config = dict(
    num_hidden_layers=12,
    d_shared_expert=0,
    router_score='softmax',
    normalize_top_k=True,
    balance_loss=0.0113,
    balance_bias=False,
    router_logit_norm=1.5,
    lr_router=0.000593,
    norm='rmsnorm',
    beta2=0.98,
    batch_tokens=65536,
    train_tokens=354600000,
)
Below are experts of layer 2 (counted from 0) of a mixture-of-experts language model. Rows are named down (a neuron's output weights, with its number) and show model dimensions 0-191. Each number is 128 + 32 x the weight over its row's rms, rounded and kept within 0 to 255. Numbers have three digits each.
Before each expert's rows: a language model's description of what the expert responds to. This comes from a sample of Wikipedia text that the model never trained on.

# expert 11
What it handles: Commas, closing parentheses and quotes, relative pronouns who and which, and state or country names ending place phrases, such as Carolina, Connecticut.
down0:079177193132142152117122141101152153156061130128071119164107108088072170100114100207139087121128110146096135136136130097153131112140113088108155109079135089126169133106100086079096144143058161119160121102075069142119171071131105148123135165134110147168170125128110106105185068125090140130175170109097130189098136112109149102150135128183101106078091135122146105154098099129160138163109120216161104145136146101136075157125124183090101058098131136111097114114123094089181119121103102103109175143138142105118040085125163077067134138093185080165165094158143150181103089138085123109
down1:140073075129190140132147073091143171156155173112045124177107065124109153137182098139094115109118100076078163107096169123141130173144148113115095105077073074116147176169105134096177122178130119137126145102129133140112116086125096169103158191143176129136112105097135128153148088152138159149148075074148100150116160113104099133095112127134176173158181144151085117107191139079110176125170136095137169131053218151108091120120168134177138162119161085121161141139092112110143064141172144172137147084133105161147102139150170157072170086139111102156154129120046136101131156124104123137
down2:140048117122122131129079151134129076167148100168113095105081103146164161146087128158111080105106111095122150077115103143119160138149151078130087128127123109117086162072106153114144156154181147101123151128071115146166063132194101167120216148146117154147147105137105091106035131112131168078086117103127112092120127128158121122133110138105079148143107138129156156097087125149129145132192133123125062143123172152165206131165160093104197122175154090128139159141153173181114161112135065169133180146158134064069128163190146139148163086108097092139145083137076164085083101156090103137
down3:142159178115101131134119149115097173073120155142129139099112166119130092095133136113059094166174129145108101107131147143123131103115140149107203070155176141131136185142089109110088129105158189103117093129195124162138167124084123108114146138041112097117192149100110098167099133182123140160209163100109110147073115129116150094105122088123184098192102155088136198201129111152146112082153112181126110163165079119139138125164086139113098174127164133128150114080189147091111066107127134165158088121153086079139109152087177099170115136123123191166120174125137063156107156164100118165
down4:130174162140123092117164181116130144122121076152159116098146135067154180098177125083197121136098173076148117152094102102184177152108157113112080123142150140112123098147082099123139100068109129154128102145125121132105167121134105178151169122169120129076118118135105085098058157198136100132135125133105114107160094193159083112081076043166129215145139138114114171077068148126085093127066149134146113131140126156081144122104153140124087103148104109119090175111078127177087102141109179111192117101083142127120145065164126124154158125109069186168072153106144157162099138117142079139
down5:133185129115102097170122122128162164120064144083100132113084090099107072087057129131082102089087100171128096118193204125100085135135089133101171123111121075143081071109143054144088104138110127166182092134151135134122132096124112166144059168104176131111178146176053123148139160095130099084121131162128166194102127128120185202169098150167111178146102095142160126143126107122148074084156167113106137138173063096171123113114146096125106110146151147118098150117142126114128172139049155120144114163142069114108125136090135094166082177171159076131137142123131132144173140136163142101
down6:157136148156161152106129129108150161176159099152119162110166169072150119148110110156117131149137128074163195181119071128110136080092098121198135091120109168091163173101144092104203138099108090093106136113051140090115114134099143134093144063138078178133154099045143129131140115142167186116164145145100125094082112136147104086079130073096084075123178142129164147169143101128162160210151128142135143145168136144185179084125109145139098129188140149137112133140149205096102123089224173171125138161137146159106135140153151129121104063097121125170130112098115161124098140154122109083
down7:110114187133108079177153141121089145125124134089165132172105117109093146095087115175144089148158061129192124165168116137112054118128138130151102090116121083183151149124088074099139117121126132145154159143057111090145112108116134152124179172134117129118154158155127220107125108126091151154148142151110135111095073122095189081089100112134157099092060157175096110120118088141172115093109112112165132139106112101096095172138099159075174145094126121097172110137247134111116145085141198175129124137086138143158110053151115093127107133138117051127070106098104149138089180172106125098
down8:115097084131146147187104070197133120115123133149129119207113112091106052139111169076176064181119166134117124130142118101106173147107137218111118152149179132129139135104120122099154112107159114080155146153089119139146163182132157028134166106168112101200103123157121128134138143148176095143071170105132111092124099077140056178163136160129144124147195146094096127142153138170143100113109114104087039112049142123121157127155145126144137106191133144127137130098094107178143143133080110086099158131147106118071119126133141130118117091087172091095086128069159129115128081087101147107
down9:149147123137107126139108117077143078112089154087133148123174101110145138091150164136133089160074129098163142152150180188112091192142156122170148098081102148115097123155165115091081148113144113177166103147162121081111141134151191170137056100161153110116150113109174124203142075134120123104101136127166135117127163136112140167071207192155160101106127108184127151149118104177130078143078125128072100144105113093111090154131129168127115109063150200078139170128110092081143095152107113144055091165101137108082068125143185158097127115139192128157139127091166190199167120124138126118
down10:129105119111168130152135142149111134075165111143150102130116130139147119174084166164212145195145136152139161180140125171162156141132158113112063142115110128160164127164046158146125097156172155107090189167137110121148099139193121154120122112110111193136102066187095126067129115121132167143152049121170090109153131125139113158084164088174166110119162160152158145128093183138080141032099172133113096081173104097123100156121082135141124099093096136149120078121148146173161136125103124114096174190146169114095149163117071143130188120153116140140059059106110116110161117102081155144
down11:167068081206120106113150139136103138132112122140125135145082120083124076098124140151135122111125098179122118134143144103090145182135108181112168095099137104150110163071144104121114091121104074161106099099141130141128070086097128169150164133118131126192172124101153135115169147129091141099164078097146128169074118147118102108127163142091163081169154094116124160118141105131129186112182126161128108135141128121142068079061194063161133153112114112131120154119090094117070056104161134034103167173053137145051076125119115146102125176183100088127123164072156150117093141094088066150
down12:158121132186080133142057155113158120076103149162103124129105134118126149089188102140098115193142157160146147145103104119192157141086214077078114133123087125097198161152163096133188144135146141154118091142128092165101141138112137172192153119108174092054115164088175131128154157122135122106185115172124155107113121110152125183135151131113128116112123180109039130112129152132188113199096130134104112096127110135171113108102069138096115173085113054142139128152156103127124150136155061098093087096144144174097125162165167101093123211108119142120154162107115134161143095100150090190
down13:140192155110120197119107065141161148110118141082110143143196150095116124086141129129150114111191123184140077124117067086068119088082143068149159135187162100115137106179145094132147112100099158154107130157199150159179120136108156115076134117121068053113120101103153203149140169112155093151141161189163190132098138145129151166161145142107133132125082121167069105155178142127078093145120108150131204108151091076122159140104129141116145154120156100132197121188120142112104174150127125116143139086128123089124110128051165158191106162161142161133130170112119173155180123132116145095
down14:139098112121113098104099148095112108112097142107166093172124047096078186151161129094095156132129131086096064090146132160179043127112152190128131167147138142105136145136123151163128062142155168143118104083180120144099095106166150107156090182086101125132095151156127146136152104104138182173082154142072109160132124095163143157151137119126144183116059120101062132128071127113164150131089077116103100125045236109116089122155131118175077148101053117114132098169175104176146109115098129137149109138083121166131155085155154083108085093133089150160145176132131086144116138142155104144
down15:130144103133134094101095146145083106110130127156157116181168177151122135168140131092154159063131131168196096093138082155111140076170150100157111131170135138122077071157144186111113105100148102184129181109158139164068070168172117124112145122117134122094124153138126138173112159100123128137088185104172134115184112172157181181111126097102148068181103133177115068121150103160130092169131088098089113200074112092122135133117054107156124143151138086110090067126143197094137137138070120139129109141160213067152193119146136122103124150067150153103121152113151137123127107121173068135
down16:101184116098128084142138134132127149141117073110178125178118190065099067128152120131168145141073187109201202148100117150142161196143074105079122095117069115121186121128103140092097121151065156145100192155111118060156100078123156098156130166156139097097170101114110105115148087080136116123118079096115141156133112133124135157116110145155117044152157153158163122041076127151157113144060140166144164101140156088066118143113145109190142095126111075108125116128104123080145168154161167120126100137134146115120123106157117166106128066094067128155123140105118117154056107148154103140
down17:150169098131176134094111111108108078103110184091130090096118111136076147179143127162163169186148108120070144165129137097134111151153147197123146126152097082139133136123125118140124144080112124166146111165155059107107110090105098153108156128088128166071148100192097111199129132141092089219136161151162112135096099127099159117131138122138147129097081107165138086130103121130151088070106111176110150094152185155051123191121145110169118107129117128173115095133161134127115155134046204109130065137154119119165134143142129125166047112110159133151047134184164061161150113111078108160
down18:136108130140133082106140123109122140085159140190122130160128160123071105130170092144170130103137130113134150090118131114135099080188124155186150116115122122113143172111133155129090092187147164070098130090100132105126064141140133111130102148153119095189130147076116137109149052094127108069125129138117091127192169105142068133072150110072175123131129103117150098091140089103122139047189174089153106097169157056125176182112135170127172123111161118095129120173168154092141057169175183078130115078109154094117185134108115133063193095108116132100197091137102091121082098145106096126
down19:166106098093142138141193102118201092125161137089160118112138094138113106113121091137184158186082140115075120099120107098146112178179142127145129153104102122124130201093140175091157113169152229154141150121120166093132119128125077146169135119126121220162168128099109177182107106121161115095082101152134124118137084106142110104078153134110129153163119170161163178102132122156143102090111164118037128110186123098098145129114061097098095152149119107124115020090133146138106109144105098156070150132111114077119138137136098147136171071146050095136186085102126113166139103129102130135
down20:131182153127149132113146152108103110125097115108128114053131074125099138074175155133127120123131064096140143097152164093093172138108095161103119149147124169179132129202169135153127097081195115063117155141192127037158049133158117122092129108127116175104135105108120128163094138149077164151111127096114125162119120162136087120119090102114100119013145078124158137145158086119067163102083133068120123131111097158082116123134205110168148151122131151098076170186135125181063094073162090126097116136113112174150170107105085117150080122131102165140071141112105162143135128119133152126
down21:157142110163093132123100148105097076126114184104078140114133162163129139123110173187126105139097096145158152150175116157115110149119079070138139119110092092109121142185086123149110135106090116102146068161106085094144133135105145120169125148181199144063162172131152150181150157118152064173111069105176129078128132195112147133166142178094107135096130073165125163159103135164181084160074143133152119145084126119075113162137134127158161143149138144091193129107207068106113137174126152146160058154197078088135107165154155105080121125080149093111124130125172164133118133197151181132
down22:140195120114144212140072112128073075129152110092098127174169101107158097088107127108134165192171135108157078127138138113087078101108099130147182131131164144147148113114150104189125108152128088163104084156171149135130093162132115119097110129174101089116137098085100177158150067111114060150143166145154158141111115137135135146168118127179148154071137084123148161122094167135135079164109155095092138159089072123051091114114193118186142175146141161106148160129155189125147110142089195120130130099118084143089130097110154179167167123129185121143130189182172180121114158160156064120
down23:081164064094089136075187152131113163134104098119174137131090133168097179154112085137154148109163174126133142076125130065102171133151172156136112143179110130131080163148112148147135147184175045103098177085147111130114027147158087050124111110089138113170114168121118134102132129142110126126139149142094123141139133211145085103131116094080120116135113114130111117160182134091135180100202106133124136164091148152136067088140156129140080152130144154151131124138062187144126062118162071117163132099152152120164149091104096148129092144167100096129133182132075128159178120077134130196
down24:147080130142154110127139105115118138185150130144122149099063109162101106121095103155215128107129108104127126151143075063117100160139085108176099108105139139098145099162102119072169124173181132129115204148125189100130081079140131171127161182126149146101131158104155141152191181095130171147143065112115146143104179108113122096086148077136133178152175192158090110140192093069091168212159094121197163119181157130162160132084094117137114144074119090093128116090129119157106169083145157162138158111099102168163141099139092135086177152131060136098075119123089130127126135121121146111
down25:159080151108149152149150135136120123134195143081136095151152088162126139124129120100096145074180141128112119120129132122144129178119126116152120116145045160126095128102158152118182102144146152116107122101103222088192046172137152106089138156135113087182148067114116167136115135118166197119095057124089139101174186097137128124167159205122100109117113094185137149160086091090102096138124115136121102076115095075194169139108079116094168105174166106141153143176150157135151137093115104180083145101090124101142169127082122059097136077143094145152172138141073172071101119143137130144
down26:132144120131123096099099102133191097120119139132149144078183108050129120045104146122158103128097149085149103181098135204167099142078143069142165073124188185130136147106148105146094079127169169114117099125136124141155173149146152124135090115120159140109138150155128112125081075112113110087148192136149124106036165117073102142111140099140104131046169085160129128161081127107115118207069154117150105138170128108158144097077120144142145155152145150105109190090115119109101083171126146171078125109129081143085169135124145114150092195117207096175112088100151178150125126125160105126
down27:127139123153156091138116114051118065117169109150178120091167085069129120153104088146136163180092098114081143197161134125097112175096141134163175138117140137103192099125086106108091166096061131112149120140133124133116149095138113159137114164123096104124158092111114045126161120139084095117117086095117115114132117090120122090118175130138111071177119107156136214145123145122200128093183186144123094099231094172152176126122143119074164080106160185109144131142213088150177089100106194107137116123121139167106087116143161126127177107111157130129153116101172137162120173153118134098
down28:188043163139128164153130141174110123208153200160080134166154174181136174161130115106125136098146168079081141131111121119108137125169122100123090129105102111102187062112114162106176158083108157124076154104161192183150156139160105111143175098161153105163119100106114178097141159105144188113164148168101122107125153110154172125158102139166116079147116164106151104158140089111114115186121140146118105115123124109174116094115070096098190102136128051147114111141152153104160191104182062087082129101136128074104142117091152119120163136123129203076141124129063101117169106132093109123
down29:072158131108137202097111073154164106114094065100064071188124103115080093077168074140083130131128147193109174105163132117100132131070123155115116128150112139144116121180121153095129145103119166110156089116160100116097117105126123140113166098088112188154127135056123185152145113126109129130193134178077198157049142152110092141154111101140118116139161172117140160172117195106140137083132182141129141138153139123099131158087192127156138147132131088105140107069117153100086181193113088159160097103189116167108110131098145111086140115130162131165124198139141154052107131116108134082
down30:142103087127134110101120153099119159149099120118104140150126168146148155105113093174138150117063145134103125140127131123140188089136060132167160151124118172171121169090056107124096119095153056126151143179062148145168114117125155134112115164116116100139165100192059064131158111130130107168132156145170132129105154157109108131136120117162110127179129098114133133137134128158158147127166099178121204165119133160159090086166140122117145125097090175128125085091007094113104116093124119029154142196181165088064120164184102116195118150112160145150121083171122188135178142141139090131
down31:158120058092086105131107178171158138154123124122195165157106126103092087196137153144139074176111131183119111160180140143131132105104099165179153114123049054137155125192073126071112149169123099068129130095109130108146106152104120113114114162103080101169114147174080076076133098122191126096085140084191157094174140143135141221145158188127110084128158166142118070069156111126130144127162176100125131096088125085135107099119098133141087142127140135141173100161163140168134121098113133097144095139160140151163188094137095141114127175160094104121151090095160110133141131135147095064
down32:122083173134112121097177178138103100213135117118144190091118109125126100139088116169104145140145137068164136144127097174122145126152106077094080156085123205063177109105148124153091096135104100120104098133164147103118140125115158055101086125132157129175099098129107130130132157137118152125084129102113161100111128168169136062087097122155101116114155118153132087047068145124111082208073111126166069133071146102058125131130153164171142111110113052139156175075130119134165143126114164153131160181115086141079116120124107089134131144133113100149124147116063158128190158210084105127
down33:118144137099178168156094103112148149218154144121090128164077088141090138134091152149129053139156102135170127156133101162083100095109139119162139099152127103173166103111099145151208158159128144164130086152096139090155115159170140148121186138124117138079145102173093116104182084083141111128178182161161099155103137146151127132128148131200169121081126172126158165133113112111172123192078105142111121167186121126100132142112140112135182119125198145108143122143129108159145166076121182171069090112168088093073143143129103134117145100106212125161101099163170105110043167161061117140